{"hidden_size": 96, "n_experts": 16, "normalize_top_k": false, "num_attention_heads": 6, "num_key_value_heads": 6, "norm_eps": 1e-06, "positions": "rope", "rope_theta": 10000.0, "qk_norm": true, "init_std_up": 0.0458, "final_lr_fraction": 0.0, "batch_tokens": 131072, "doc_mask": true, "max_steps": 3627, "dataset": "wikipedia_en"}
Below are experts of layer 7 (counted from 0) of a mixture-of-experts language model. Rows are named router (the router's row for the expert), down (a neuron's output weights, with its number) and show model dimensions 0-95. Each number is 128 + 32 x the weight over its row's rms, rounded and kept within 0 to 255. Numbers have three digits each.
After each expert's rows: a language model's description of what the expert responds to. This comes from a sample of Wikipedia text that the model never trained on.

# expert 0
router:128096185113110126126117096103112196110096153156174132126158146082132078080119113077099126105124079109109163094113104161123087107115207151149139120128076158149143181106177149108170183145121171110163166199110114112138137087183197147148126132071114110116054105166130158136157146106131160113
down0:156137066163145083104146160130160149125152093088115105147133116125118061200108131093092156160194136102111152150116144106136100081136120117193159091149175181143126087098168159179121126098084140113120128150144141087130177148151061166084173174074110097160134109079096165101154175158156123129
down1:147166115094131160115077150069147181118135146126075073166142154136105131108182084120151119124169099180153144148079152095153108141118181123180127161109145083095141182081116083161136091145152155121158179085117168194076167134150119138139122079160186164084106130150144145056146111151103123146
down2:165082140075098080129150188084193138111074101140108069139144101146138177118113109166094144093168081139099111123118155106169175111121151149092069162145117163102152160144171108147142115113094074176121093106155147137170072103166165112113113158132097117121053092156108122153130174156171149079
down3:138119091147152117137071124167143152136156057122066132150120179134105091128153183157125139038122160107141144190165131149187081118173086126136089105122088138085136121086101139107120126128099174101172122137137079112117103067158183135171116096112115076119104126177051135131173091124108116117
down4:166107111105068095141131179169131081138099141189106092176135160112125096103088133138122135144083121102133137129128111119150072161127162131106128166137130175098130162131181127139135081187161187110118171079181188126161152173181125144098123066085207152136129108170130194170160139131159129126
down5:087116094079103120125132082111128167121082115172180152236116152161116196100165136111139138102124121089059168128129150142084119085080092141184142080165146133130105124131100100195117088147154120126109106079122147129158101147158092111130096087094176140104094165123115091163151146086103166093
down6:152139191132115116141040160144126138089095160117124141124118142095167068172210102107099061156102135144144159146163157166139134134093093078074171149153160111165110196145151209158143137177093181131106123083131163120093116097121104116123159152167114106126146071131152156127159143135103104125
Description: Articles and auxiliaries. Mostly "the" and "a" after prepositions, plus was, is, been, has; also decimal digits in height tables (1.94 m).

# expert 10
router:132114136157094091130100121159093143128133099097098093144185149144132100140127104148192068139124100127163085181106103161152203149104174138079111084147154134115102157177148087121156095128168151143160178144114149119053148104114155127122134078239142175170142086079134139108137156104090120129
down0:112088122203103128105109102137152142125181158117132069153181159142108110140115094075127108121199049118139141143153153163145115096129166034167126121154147089147109089114117136111157151153118189146130142140138102126153138070164143164049145142086140130172066159134097116142102183140090118162
down1:121086160153110113145155118177158123137118104172091158195118164163116127045180118130114124141134109108154110093124157118170114083140104166142139093102137093065099130094050107085048140137137109144114149153098084126106206133148157070137191115128145100179113074114099114110153131087150090115
down2:138180123098090091108154148155171178112134115082181182053112096147140130090082111147084121115091139160140120100116105192123185081135116139124160119109055147171124150117147166094075165128134155139139167172162166060154103115119164121183156179092129103118136106111147123167132064120121081129
down3:147067201117100128091150075030104163085133157129101148171155162170145094132136117189105082098165107166138139097076122094143128122130139156140098081104081116077181108168150129141140106179133142131155149154137087064097118128105091106156131080123151117146106092104134151193153093111089136113
down4:105089147146083138143150109123120142080064084120124071100111133185190119108107147150128114117122126123206141138177102138126110138112149169122119114125116161175137109127163234094119176145104130082113124143167155109109109120161169132172115113055201126104100115167106112145150158102155039148
down5:070129110104149172142102152098094105099100146141088128189128164089176135154164061124133127095220145124133143135143140118129167139107110095128153138078166164074158125074170137200096174094095099147159152163173137156118110172117056086117159090114109060113140119107127126150140124113126072115
down6:068141161094159125137143082172117093106131142087091141109139150103147136146077101139125160070206119083117130091148104141076054102116134079178095166120090134071151131101133162186164153152115112118115106112122081125089160192127164121136145119117195189161175149138138159151154076134170130127
Description: Subject pronouns and modals. Subject pronouns and function words starting clauses (he, they, it, who, would, may, not, to), plus table pipes.

# expert 9
router:106138154158096110095082118174117168091142075161153155134106098149054145105127147175128145133149158161130170193141182078132149084101142169140119109127066075088128197121167115118055167100142115111139127114135089165130111106144102119086118141081177131130145135109188122115070194151081130111
down0:174138117192173142163109090144111157123123121138163090165125160146096104102057087141134117182145104138161092186155148082125130087154132162156134134137102100113100181072083152125052170150165098163176108153101094131093115103151118111108142133112104148176188174167134082172109145092086167167
down1:168091170066135165128103157156101087126068162172166138128102132107093168081200135062162155123118130127143141190105183107098135142086109118170123167163114178114137124145103157084129100114117135127133133197131135141148116132147147090163117126116091176083144086174103044106086094142172151156
down2:152075186128140142112065113089074090091161114115076117154140130126124135090149125138069126100100153120138176136107153119163162155130139100107134150196074115067131174133130138142130107027128122095106193182113150124090134126168112139165119065179092095120109117161148066109172147130123090149
down3:107135168139153067198126116163040163078127111168156115177139158180135107124121107186184122095127111150139131154108149085145140166156145142155169150086096159108134153108112094108148109114081107162111151178171091133131184144139102122103117138132089116135155117175139116118074229074103155140
down4:155091132100149099156144146108102107130122130130131103108176124143140091188137152149105167102106119122142098113099073128150162176160163149039093130145109068125103120161157117080098160100136100134164134147175130068104152118111103140136153148123024090086126093138119091167054132182200090123
down5:090148137162154144151153168132164157165153171134114115143182201121102206091182132108070150096152106102165181106108101169126184102107134176102147121180104153085123139109149137131117140169111133135157110188158154172148118096131135112149112171134141188129107152133117178142116122146114127013
down6:118093132097061128137071100160139154094088125115138122141147176125137075137071054100145165094116115144146158137101109124104086133113137151140143156149117127125198150147137147143101129198105153176157096140112067146139167100139123097235208126083168118152142104119107145112133092101097167075
Description: Past-tense action verbs. Past-tense verbs and participles in biographies, often after was, had or he, such as played, served, received, taken, Preceded by.

# expert 6
router:147149139169102151130106171107130035128177156069061118104109116128075143189158161143186082154176174090111080129145167095132179120109100122157115126116136123163108098115166149115157083146118127127150124140126115211144152179079185139118099099169116109140096178109098098164093130153153138150
down0:148146141090099133136119103147094122095124125200160071147115097135153126157166112120155205170164102146072177166121176174085122084116164153139166137155145107170156193108124092047140091172161149112085177108166076157161066123086174131125146130100135156081121117134126136092137136093129123152
down1:185122143096147153145081101140160105054178144147087122171148109157101069081146136160143119080179093094174157112178162111120119113127143112143180171139119195143119148140130118103089107107080129130114149160144119099100154068157061084105189095131063097172136132107122141120178133177129128163
down2:119101063161132146167111130110107113134149146142130128118141186141178078121067141183152097133118101151208166138075138147142148133120135136155121152164172157135187130149083077133114174163080133130153120178115118147092133143230133098150103126100097220131136151142122149103092143145099164069
down3:130072137171144136109094098157063124157119107115156066134112135105174127197108065166119107140193036154119100149130112132169135101149143079201164111152083135085122086134127162092139166093125145143090104135158104111119136142170111106107104095111113137153085127123157115122139231122089142129
down4:065119164140131207182077138101132108146117174117110119107155176116119099102115164096137155187102135142114117086163117117152159114128084097111174194060099116117090167072142167119152132174124098099085167118084115109137188120150122164164096078100172099166118140160130137188084107136115086114
down5:119088122134136181128104038143157107103110122140183074093117125137126163117131147109188121091128094145149108171076161133080080135176086133114108082158155115057061127073114130141130121145164177139115150113120166152092084111132172122096115173100102135138092046082069123152100136132161127115
down6:153109109144077126076053127171111190130085089123150120107142117091193127120136150154147126171080131129071104086149117159138106110158162165125139135113157161134093164129098132130125158079146127121112123151140078106155215138099194099119153194126130128121103138162130214044158096131117122102
Description: Proper-noun first pieces. First word pieces of names, places and species (Am, Mo, Lem, Bang, G.), plus decimal points in coordinates and heading "=" signs.

# expert 2
router:127098181112116123124113095110114195108092155158172131124160146084133074087121113081101121104122074113104164099115103163118088110115211154141137120137074159150144183107181148112167181144122176111161168197112114111136136083179199150147125132069108113114058108168123161135153154106135159117
down0:144135088112183139103140161122137172127090143172179083195168183123077169186132093133122138091097091191157083101143116089151118092122167181173135161155165162104097156075140083109111080075117110098104118167072120141111127157107129077129132156166112176113112117127104105091103128169115177125
down1:155143144081122155146189135135085140145158163097129165147141134113106086098138136089111092108135099099121159097151066116150122119127125133117161148128095206062143116134121213142102206176130167158095160099088115139120149147114135172161167146141154115160154146071138110132172132100097151017
down2:158071077105108184068137156096098176105137129098138100087076098179180114160119085117094118180062179116131168110148163111143121114137129170172085150141129186179105125108105135112111137140065109125108139137087125141168178126146110156120134103073174197132107154103133095142143097081111118183
down3:169120137174144142144136113120064169097116167106109133125193101072113139129072141123139197141128102133107174146157138139196086127068151142098078083092127162123111130096170157161119121119102149136113136145176131147161168186127128059102098124135138163160049135077172132119189062122127109128
down4:149116085169170176120171152143115096151128109138147135141182129129139160155136152131120072117070161095100107118161062183113148151090201084152164129113128064171201153107141119080082190130155190150140112176174136085099118115105087140132109155081138125106164116138084081125108159155115131156
down5:109073141075096115121096088168132122106113108134058112136089152100088169065119085128106153156105150146143180169163104136072129085113082130132091129051122156121141231117127129147159161122182168141104137145116176132113181100133132161099108134107111141104182103063092146115143167132141082139
down6:170126100179120136106052088153139063100175145133092135129166129136176106175132116155143083217206157080158149080159128134102063139109136123126077146141126104106143143074118119163150134111155106149168136172118144094132148138118131183142140146120126103120075103127060117111171110114122162058
Description: Possessive and demonstrative determiners. Determiners opening noun phrases such as his, this, their, another, own; also possessive "s" after apostrophes and some commas.

# expert 5
router:154161111140152149147127155102142106143119082069140105113099114169170169145135175165111170127141103140133071126178114083113096142141101113145153114157088149124117119143150129122123095108085056151089051073121131174152128130148142217154141161085139142095144215109172093113139167099134055173
down0:173126127195089186159133117118159146084100151109184159106178060146139186113020140160133110069073118115068077167144121101145150110094128131097088106129130106159150121167106093114092118077090155117104122134137114108144112108152132151212147114143120084108150142164155138150158145147101141117
down1:134090148187105162171145180128149156113164135197160137114097124081188060144060151136123134103130117118116180101102086096075100106093105114149121122165130114132169142078127121110178142126126152153144102129143124134149124106157114147236111110109116128103079093089156171118096079046124157129
down2:164162127076129157121121134110104138077047111142089164160120160071183133150076101102141135115132085138110123155120148123102116175100106114144180108118128134123166131084177157109148124151116084116131082075075083150123173096180058086120191150100107064136166151136096100143181080109094147123
down3:040071110134047110131172137150166094122121116158089157097128175172110122199102126116090087072069102136172135119126097108130110139210105143151133113142133125123113062123109093113148149064150098106149155113090149126143139118142077135167147143125115170101150139122143053107116164093142181126
down4:171116146134124114154179090093155101153131075126148142116169174153142140090120134178098167119085090135147124136176057107152153113131092141126162168154098165079198158131155142113107136091103136081204153174123120192141131101179096182101151135115107071134135101144125160132180119078068127082
down5:111146149114132148164107094089129140115121174121150184133088192083134159122038113215139153040171121180097097094108082134119119135164106139113103140095095120136107097139134147068151114163084102091156140111122132076109159138120149134224125106088149147094082097130112095151148100115124124142
down6:175110175129120134201154117142108096124145121148200116175140173085129027142145111139118152139159173101085130134153120112116124132092148113137136134175125154107174100128102176104130079142135190143086171113109068100142126141050141134142151148137100096117153105077129219106126137069103153117
Description: Opening punctuation and breaks. Opening parentheses, quotes, slashes, dashes and line breaks that start an aside, a quotation or a list item, such as (born, "fringe, lyric /.

# expert 14
router:117146127068084129114161165170112116125159158105065135148104127139140129091116141204115122130099215106141067184124123091137119175122090143142101097160092104160103182140162135129108119166167089063137133143157143138176130105114148070052159117117127170089176113092058131121115163155131094110
down0:138085107138094182174113138092138138092120114110105141169171187115132105113070098094113123105159174165174115074146121057145154119137145081139090100116126181152171209121180141125120202145157101095128137143108066105097121124096079116062181114147117151138153106092129111138182138104158105155
down1:109131164100160106156118138170089115174104145125170125136124110093113094086155073091181126117132016172115141129147105106106067139129114153170119124080110111111089147076101050139122088104132163125153087061107128106107154096108126132154138060123150082143117171134159117120177105147090149064
down2:109123118095115157089122127096134175141070058095134148143111155119152110081172135156144187070163215151135139182120108090158123108170060121117172108144073130151146152118108128162082076165097130162124156142171119137137157133184115098079172111117141115131094128104163164120069118116185175098
down3:111102146134121143172118121148129120092166140079140145122129190155108140081253068159117114129148127150167147127055139142124181115088145088124179142122092135133126134093148145128060136149140122213144154122130131172142100129141135167148102106148123179157082102123104117127122087050097185113
down4:119144173198127114131170152079159126090124076092101072105140133104184129152139120093180125098138180125134117178061120108123178103090154124195117102139148183095101144148113143220179178139127117130165146159120196157109112185132077130108092149144167149160099134112127132135158111094114110154
down5:111133149172130131107141123154130115098106183090194136123124143165092134104145115138133172124067098130179139075077099076119098171128149157111118134116103186166093086135093144171050132141134152114148138149059168146181098118122107161131109157175115149174141182123107130142101179069039145128
down6:140150099149161117125131175138097123160165158103167148098116138129161099088213112148205113112099109086110179154097125124123134052183166120155087129090167134097130162120160168125150154137144111073159181152123163062157130129175171179166086140096125184136175110098106097145092138123092119101
Description: Prepositions. Prepositions starting phrases, mostly of, in, for, by, on, with, during, including, against; also paragraph breaks before headings.

# expert 12
router:121100174113121126122117091105113195111097156167175133121151146086126075085120112084093125102122071118101171100118099171112090113116205153137135117140078164148148190107180146119163181138124171113158165194111121104135137081178202148148121134068109123103063106173126166136145158109137160113
down0:177137164120095139165054154128074116081123050139152149153118084094144132076124118130121153141126153134178121073117116117111087139061096159200118118111095140088109130083117115177151138120137104140148175191057161120124108164167093136121142159085097131128113112158100066095133120174093094174
down1:169198100075136089141143066182134111166156130123137118159149169098116117165090112174052086179099120111134134136127138130127158098150176131216154195151070153121159130104149148123142125140110137134126163179055087174159124174120068166164107161105111142133117122152093145142122148118112162156
down2:185094134183155131165090109110087114148134106141099141086155106156156174077151169149145059178147108110125138124180165127139143115218109097118093109081094142115123127188114070090168103127106124115083112098091103110124088116147109129175156111120079174154118139079093115134193148161142090181
down3:113124093106076113109089131100152187144119067046173115097130102164103114200129114140111124104137158144084082072168138142172135131136092118115169109118075106129137146090113062098129114145141131117131119129156154158122091146108110196155166220088065106101108124118098089106167138133079115166
down4:120105126172061127131101110101135121126097117127199165164091111112168113096029120133149099123146071150179185140098127119152161107153127209133159200179120173102134137138178186134084141198105117123141154145174155122121140146148074140143158162128140095167130124095116119140115130087162143090
down5:107118190147152127144155125131066134100129132097145057103125137162152083164088117135128138098053122180091183136153158117095152137101143064180137106145093116082110104109125156094139096164159099142115067122093103125106194109124157087150104180169095161145177203141109132182145148083104145128
down6:204094163146096172142120135145097137134119108112176195143134138074176115070131146093219098182090062140185116142088169147154117130119169149110148136109116147211106131087129087158117154143132115166118139113166153108111122130134112146084067151079096145152116110119105097127103162138107191122
Description: Table numbers and dashes. Numbers and dashes in sports and stats tables (medal "–" third place, 17, 19, MF, DF), plus commas and "and" in prose.

# expert 7
router:128099179112117122122110094108113199108093154160172130124157145085131071088121114083098121104122074113104165100114102165117090112114211153139135119137078160153144185108182148114165181141122174111161168198114115112133136081179200149146122133068106116111062108167123163134151154107137157118
down0:099089198118138127094135131126123107091140094142172162114120177133145149077118126074150167123135106115183138149141096146110123092173094130163152125135146131070154130105101059096141129180117127051141154142172183091176100145129169147173160134072121047161118115115062170122086163080146123115
down1:174121144156119150112119129148136108157154107110171174149146117161161108155168114093109142161126127115110079105123139163121114129089125169137109155099091129145119152192183101152144136133144124159121173124147192115091154131068118134111102143085112083165122114022178129102022097102184080068
down2:158091082105156078109148151163128132144122183120124131144149158130141069130159093140065167138122072136157187094148115192123109102116116121138180144082206137098150160088078144092113191119097085092092133088153115149119122173126101089147153149145148109152090178125172197099145079135169156140
down3:163152107131056137137113107143078137099129164179154104172158127066136099120058144096152170094144152159129155083085135048117096143135170104146136142162081122078143067141119152109168158111121156134087154155121170083106114072190115106129190167123113176140138060147094118100135098118135149128
down4:220107086126136120112085113104145115134054124074077108126162162094183085106141184151191149117125103141122181114084098103133089108131070144086112204098062169083177121164165104119106172132102135101135149148114132087148156081114140133133106099145099117126115068157112108125136151120150156121
down5:148141152164112134103129098077153126199133120098120152138184159087135055101206158118112108152127126147160151096107094147141097129136127148080108139156153092063149125132085090116148133122149161143141064165098086121165204144157128130097117143072094170127138107084166114174168193086096158084
down6:103112104102077126122146119183137076105132115111123096078120088178112121136109067106113139164195125109104137097108153182057099085128131105135150101080137114128133137081104132058137154169130092060120142195115101131114162152141092114101177124092089107184142114120112055088151149136203139141
Description: Dates and census wording. Years, months and day numbers in dates and birth spans, plus census phrasing, such as 2012, January, born, females age 18.

# expert 11
router:127097185112110124127116094111114194109098151154172131125161145084134078082118111073100128107122073109111164096109102157127089106116210151150140121132073160148145179105178148109169181146120176108159167195113112108135140084184196149147126133072110108119055106165126159129155144107134160115
down0:142174136158157147138090174151122118109161097109148160157151101102123192106111114117172051144148128169091219128173130138107098132127135139161115192132164167185154119163155121059103108120139120104174148139095167190106118100130157133102123117119101115088152172121088129162101194045107139153
down1:128115203130106165072100133182148097109169140174124158121115117119082136119091193087108109083118176119155136101147125098109153119117132099132115134122113109045127059095116111080106165152108122120132132217080082158131094111144125111089130147177117110083117123122165103161066128079150200156
down2:143145111134091116075091117144101176124105117139140152149149154135085102151088122157123169132108124189177167113117140118162130161112169173120164143164143181146171120120190121154126172124176126150136158109093102173205088168113090081164131218134102127129151140120116100122181130071126219160
down3:164142080125114054078152137145101178173158178114136170170111125108091120114149098125113109145196135122138175141121047140111111072132160059143126145174170055160199142153117162060123094133117100144134156134144136151134116147117127133143110144167135084159192134154102141168098127110162168091
down4:166037120155155135111126136129117192183097128095090140132150150124125115105157130130133172111150128184091171105161151133130064150157103129089042142159091179101118131117126124128137104180154173122194085119057126076130120109181164115151121087125112081140115104097137156150184137083112130078
down5:146082122045138084157134153153112156065117139146106192142119155147147103158182112099120098125141102171112120127131134097156085170154140122102077095139145178056079063121128085164143142102120158142171098118124144148204134161147123143148044119145074184124077149081141111118123115102124100144
down6:130112158106109145170146133119110221102174140103115154117104161140197075091175143131053119128098152109136076137135125161143108161156149113139164187146102074143148164121101100154165119135074130134152120147043149152185184119194103096083094110112084108124072112129106093131147103156131134142
Description: Proper-name pieces, headings. Pieces of place, organization and foreign names and closing heading marks, such as Kazakh-stan, Malankara, United States, ==Plot==.

# expert 8
router:160087082156102109158090112076120143108150130116138154120173106153155121138146134141124137121113100149200172116194134130148144131113185083205097141202157149153132173114091150107179160166143099116107126179155099147114060117134120111121118162069100145086118121125026141146118106131074079113
down0:111092141172125151157123116117099170168116082174142107131128182158138165164176098166151152073097125197124074119129106153126085141145141110097173129132094096126163152162129190099126136136090107079131195106078084113157125111117152187142163154191082114126106124192111162067133088126088172143
down1:162124127120087159241065121070136138115103096168147132164121103103190097146083168132151163128115111102128134129141162102085117131106124152143148155124101098101146169063091111137112156113107121158143098166078169118122178113191099121222167111137100162163092136151168127118100117175153145099
down2:169089075145146149201091168114071110102165154129162120179130137160154137126084184136146133110085101116130205140102153119157147175106161141079111091075083121118109127086113087135140137119176176147073095142129158087138092144105146104121175081144123120100140110093147145141117075084061068115
down3:121113177148080137163147208182129161124103097132094128147137167150112159161170108128108153095141162041119146123103157160155188126129105129174141118136153132138136174093097212126098084083088084133134163085096134159068100131120158176134100119143140106170128118176126152181094153103115089073
down4:136128085088161111126091147153124112114151131167177095158163142159093052160110134124106139113165138096169089160159184115137103116057166178196129181108092165138138142084181137121165163121101173103123155200122147049133142158095112114103171088139150128121130112081141096175172133093129145103
down5:155097094112167108130153091101164167123093112109112067131082124105107137107130113148186092126115162162139112146094190130111118160099102127212182045175103135095116090133116145117140166186159138120185139145100159143154100156133111141123149124112054174118089038182121117135118088137145115098
down6:128063060114152109156135154091106103118089094114121166098152150136170132161151059147099103189165098181158113156147145115168089083102106088130148180144117181155157172153170117094147131107121164153172134187083151083115130127125113155142132114139159147072169078094149078130151159068161108099
Description: Units and taxonomy labels. Units and symbols after numbers (%, ft, km, lb, million, days), taxobox labels like Clade, closing parentheses and heading "=".

# expert 4
router:135117083132164134143128067104149132154106093175144132121113124118084146184148125113158176158145173145153080088159140133138084101178083177079129144100116113153153120144096131108156095060111130160111137101134072092175151147144071067119111157093099117198105220101075156174155158138139144146
down0:159108149124172097101082108157139173140116086101139155110147079111140092140154112118144124130178084134053143147141122151076049119148100094172120091092166134117186142117117123137165147157107164131067093080182170137132106124138129127126080136084146111140135144046091077166093096181102121063
down1:152100133128104153180126156166129119073165102085153122112130129147151126170159181113172150109124107134189180129168124072111107125156052125091135196107139171053140133127134148148088092158090165126115102116170127122114204112125137155121147119095098190092106174102161096097095067065120121141
down2:141157135075094139177117104113072128101116170109197122153149161083153118163080116158216152138170102149144210156173149068148110155073121086156124087157121123147165093140076163103152146097158126114151119103138105127118178143076116170194123127106157142113162160155105091139112146125122126181
down3:066147115161130251147123130168127084137136097119140160114151132105157114128093118147135089107127119146132128119124172127121158134102112102106117119124043154192146137061111042139103130128117165091108044137126123104141122107133089123111123112134086162102135157095116063084142186150112170075
down4:196108140132143108081124122138114175080103111116214137110111122157122102109159158129132125167156217116163102120122138114169117202225166102132125136086183193153133108135071170160104100126157132145160117139118114137126124129181107104169117109125125089145105107157137201158138133120123193111
down5:120098093087112106178144139109116122095084110122071129128124133101112087140033125172169084103163137170147095077136077136185125132132099154137095109089183095136146149088124157123118153168134135125129080164106127029124152095110125175109177108128113138139144103141104132185157092146075095058
down6:141142148161095153120098135076136181172116118144115138087164154185096134101162093115123119158140138140106092117154112165143150142146185089090097125142164177100159176126146147063162186082136179128137117135099152184120097106135166165207126099078157118153128120195169149166111057178097112152
Description: Table headers and suffixes. Table header and label words after pipes (Category, Site, Best, Final, Top), ordinal endings like "th", digits in stat tables.

# expert 1
router:133129112129123121136191101107123107205125126123137133111077119144107157103128131162065111142075104137170169112152146123160104153135060107117099156088174116083143054126070153133056036119145137128107079097105165088155109157091078129110095141173113118087151142171175104126138087161147166117
down0:090106146109174128098129139095173155089151138111109180157125128129135122094105109054103198070102168136187108162158076117129173088175170108152102202156121127135116110109094143092144134171141185087101127144154183101149179104144085126095166094108157105102132153128124156125142163077123129054
down1:184153133093109146115091049136089156041124151126141109168095111084169092153133144071128136082108109133169154142110180099091157124114180181189093115190110178120132134109091147126127159135145145150165109108060145168120105141141125116189092092131137190139097124063113146166126103124127137101
down2:134113174126132161150128115103057161106138112123105141141084087176103142162159118110137186117149140070191188182145121084152073169165094128060103135134131121159102154133175127089117171116158158112180152169120128081179095175107111110120120074101125074210112110101128128106094146117151106156
down3:129146147151135146078143148139085103092107136101162077141157165138077174106125199095138149117170116124120142141101129153158119088109184132173101152154153120120126172089146168144169157119084104124133169111052093130163174105115127063194205115122145156201125118111126167148153079113129157065
down4:107119216183128154114114069123117179141115108107135115091099140142163159096036146171099129087094139130122136075131131106141053138044163146132178185107134098097164121120126131124132146110162185113117126163125140153046127131129041134157140107162116119129080117134153120113146127095125140096
down5:139142189132064139113142115098092144136072120149157171143089109105085169132114080170186136082119065108137162127157086103105110086121122086114146116164119169061164161148144122142139152211108140077120144151158210117151083154132106151133154117077122087143148116145116135150108165093102063094
down6:035174107103131124146157099104122114113140136101162136143192136103066100115157136113129203093234103131109142126152112152145180123160131116132145113148115048042127150088100086122134123150154182175118116158109105152126167101183132131105133170138178137160154145139131122117154175108103132102
Description: Table cell separators. Pipe characters starting or separating cells in Wikipedia tables of sports stats, election results and chart positions, such as | Turnout, | AllMusic.

# expert 3
router:116148101130164111124139143144138089142095106178130137111082104132138175111107107095115151103093141184077060109142124143140078159161057121165146109070180115150122119170107080145130145121113085168114168052155109112085100146155059130099151158171154136127166118161082173054093128172128085110
down0:124071135147139155107171065162086130144153151175145127160154161029155133124066117128134124111145096158112161037083134101148044126134142173138160123125147100107138166084086172125171073119118164134147169144128119110140134151096136137152132115118151090117180113108166169174141152127135192091
down1:131101123103107130135136097130096158080104132143136137166117142080092116100000153112155135093168131157088140157118137126139075134087132159116152131106116180138139105092121113154172158188134141088156183168133147139121172109117128140182147119117111116147120110143106108102145144101130119071
down2:175093116143130102144190109124095149112128125077116147152161044124076144157135113161140153147151156144122079101116139204122102175106100072068154088099115106128131117142127155135118150131138162183200105068079151201103111108122153166144160148102177171095148091135124109149110128184086142164
down3:098100137127101090201079130148145168094156155113143172215108159121156168119010108137087133107190211127132123147116141142164136112109122119114104157127114095105126089092116136177111158114132150127152178110126105131173055127135113118175119163122127109125078106100128086190127124144144153157
down4:099125088143117135101049107121110158142138174126149094091154091155132123071169156196117071107134124110152127114140168111149107131150148162125117147133132191106078119097094073168114117151149093077121092171102151132145108194122096180119172179139192146125148131138197074127123095096098165191
down5:139068171118144145165113158109095122107100176129140041147114134100082116111174080160149142124150161144179134195137157097087128127144152151168120110111134074096110114107084108129090141111076121155142086139105162218089141157091110132123189121138158073167092079067141101103124136080109115147
down6:121119144191098101133113136109144134226144085112152178122121166090128115086179094146105139123136175168198082142087169085159131089112124170178116090146142119133113142147101151179062059142137103166165144135108159153108132138154158122175081115101140108176150099093093152079149099083138106153
Description: Personal names. Common English first names and name-ending pieces, often after "by" or in cast and roster lists, such as John, Peter, Harry, Thomas.

# expert 13
router:107101128122146103132093170190158098131158091067128122096107109141177098159108157114116137119114172163174122096123074115174161104136176116161132061168188131155113075108098045153120184177121118156135103122155100151080087096168108148119143121137139135080125172098093149092079124167157183102
down0:184115149110068131137127144142146141144151154044116156122172110137112091179120117187106186147148200185124140127111128125140157089116177113142080116163130220138198128096104174178122118206110074100116168115111139167125143105138142186153131141128107116127152088159128111137123125095092159107
down1:202152215112122098111120112204079133141094126106169129110123159155136134144105099123147147160162150110102176124146099122120135134089086118077127146102064101141117132112172191134147100127129184125073152104148192099204152122147072135151110092133129158151115172061168174116107169133132157145
down2:117143108142081149129106096127130193189136129131159153136137169142080102174020158151110188104088082123150162185145146108103159105148104153157144156093076120097175112099159145080129162147103165101108118146092159106115114147123089130171182113116131147075178118146106141139090064075137112093
down3:104129120097115181126143101087085136093118159135104203180170175095096168136088095104132135172109160122097104123145139105108115081137098110196084098110101118104137126049127131102152168170111164132089103160085158142146149160140142095176113150126079161040129113082135115083075132147136149187
down4:115113099086098192168129088129110092120115115122170173145186129162143166166094138055090109079094137191143184178150101138129160095099139120143169156084091132164071101136102135066134150119136168118137100138126081099110104138116101122120144130119147100131187164124089130052100115090120180191
down5:142134149080132172126084132135073086052136127055107129102112135127131145084137133111127083166143114191109123124146107157122114155098093117062150090129098112146117084149123110119158106166117071117229110135116112137062142126179118107091092133133121122144120171102181090101144077164200089099
down6:110114178136083151154127167141119184151131140151126165123177123124146121151000108114142154099084159162162124136118128145116145117092090139144094096127104123057161141120125136139113128128124119159128126171147095175060127122108123131229186161069120096132114159069111170163143111142117150149
Description: Initials and abbreviations. Capital letters, initials and punctuation inside abbreviations and table headers, such as M.A, E. Morr, ERA, NGS, GF; GA.

# expert 15
router:117147137114191131107141215162134165117136154166132126148192123147157111134123137098193129163141134065092119151083133135134180149104126074077121190115160123104142103129063131142097119122139213130103195092174142160131119129096189112136140085155149129186126066115124100074145086133135130138
down0:162167117144128105115169118120135085110074107177048170140127175107163156094151110140157084139215115104107182095118139122138127189121132209157184101111106141136101171167089142167122208152108097130135142141098126136131116114144155163160066121123138157130190119168126142105163181108149099130
down1:123152164131104168121111076115095190183099092145168074166169115089163127124087118124145122084104138101155133128110179161088156162093143086121140066055136104093167135147167151067144136132134134140167149153140094163120161129141100104131153064144201117198127162104139127133066120188151122110
down2:112116126111184162148144120149180157190071188150161151141164140103140116141104116109131115081099116082188193126140126143164082085114123150124140161087144119100172124048133134105111169190174115137090157119146145130152151104148112056189159145167163050137084124094128083131112104112133135129
down3:108084134135103129157084072118123134078107141141111064170146096149127164167098088073159157110116075127171089157111178171124095110180063093109133100102145094109183088153110142149119153112148086145131177096128021106177146092113081127171113121110125127144152132117141115172164102105136075119
down4:125095108144116128100095117140158158089110137130137146169182173112147101123157168147100124042122132182159103165132147197096141113148095174107131132207086174115117141071137131109143084155127116212120190135135067135133141102153148121122148153103103101138134120048152152169140071074149114093
down5:116128143052127181114193135108105058166132109135096158198161116075130121114084150132160105084165098077124112175113060116179134103137107112132121107104222137088137092105121105112095142058098157144161107119147176143124160145098168158160105103140071125136135130139123136137067127091127116098
down6:146168130119082086129163064155143094125099141131112134161183072135115157196101100161081165107123116144179092157117054114147143193123093108097104171061109187124089131146155053148122095119158116075129139114114135145120112171127117163071183107128118182128107151106104118176119140096152115157
Description: Mid-word syllables. Short consonant-vowel syllables inside longer words, often after prefixes like dis-, res- or ad-, such as advice, dismissed, merchant, Coronavirus.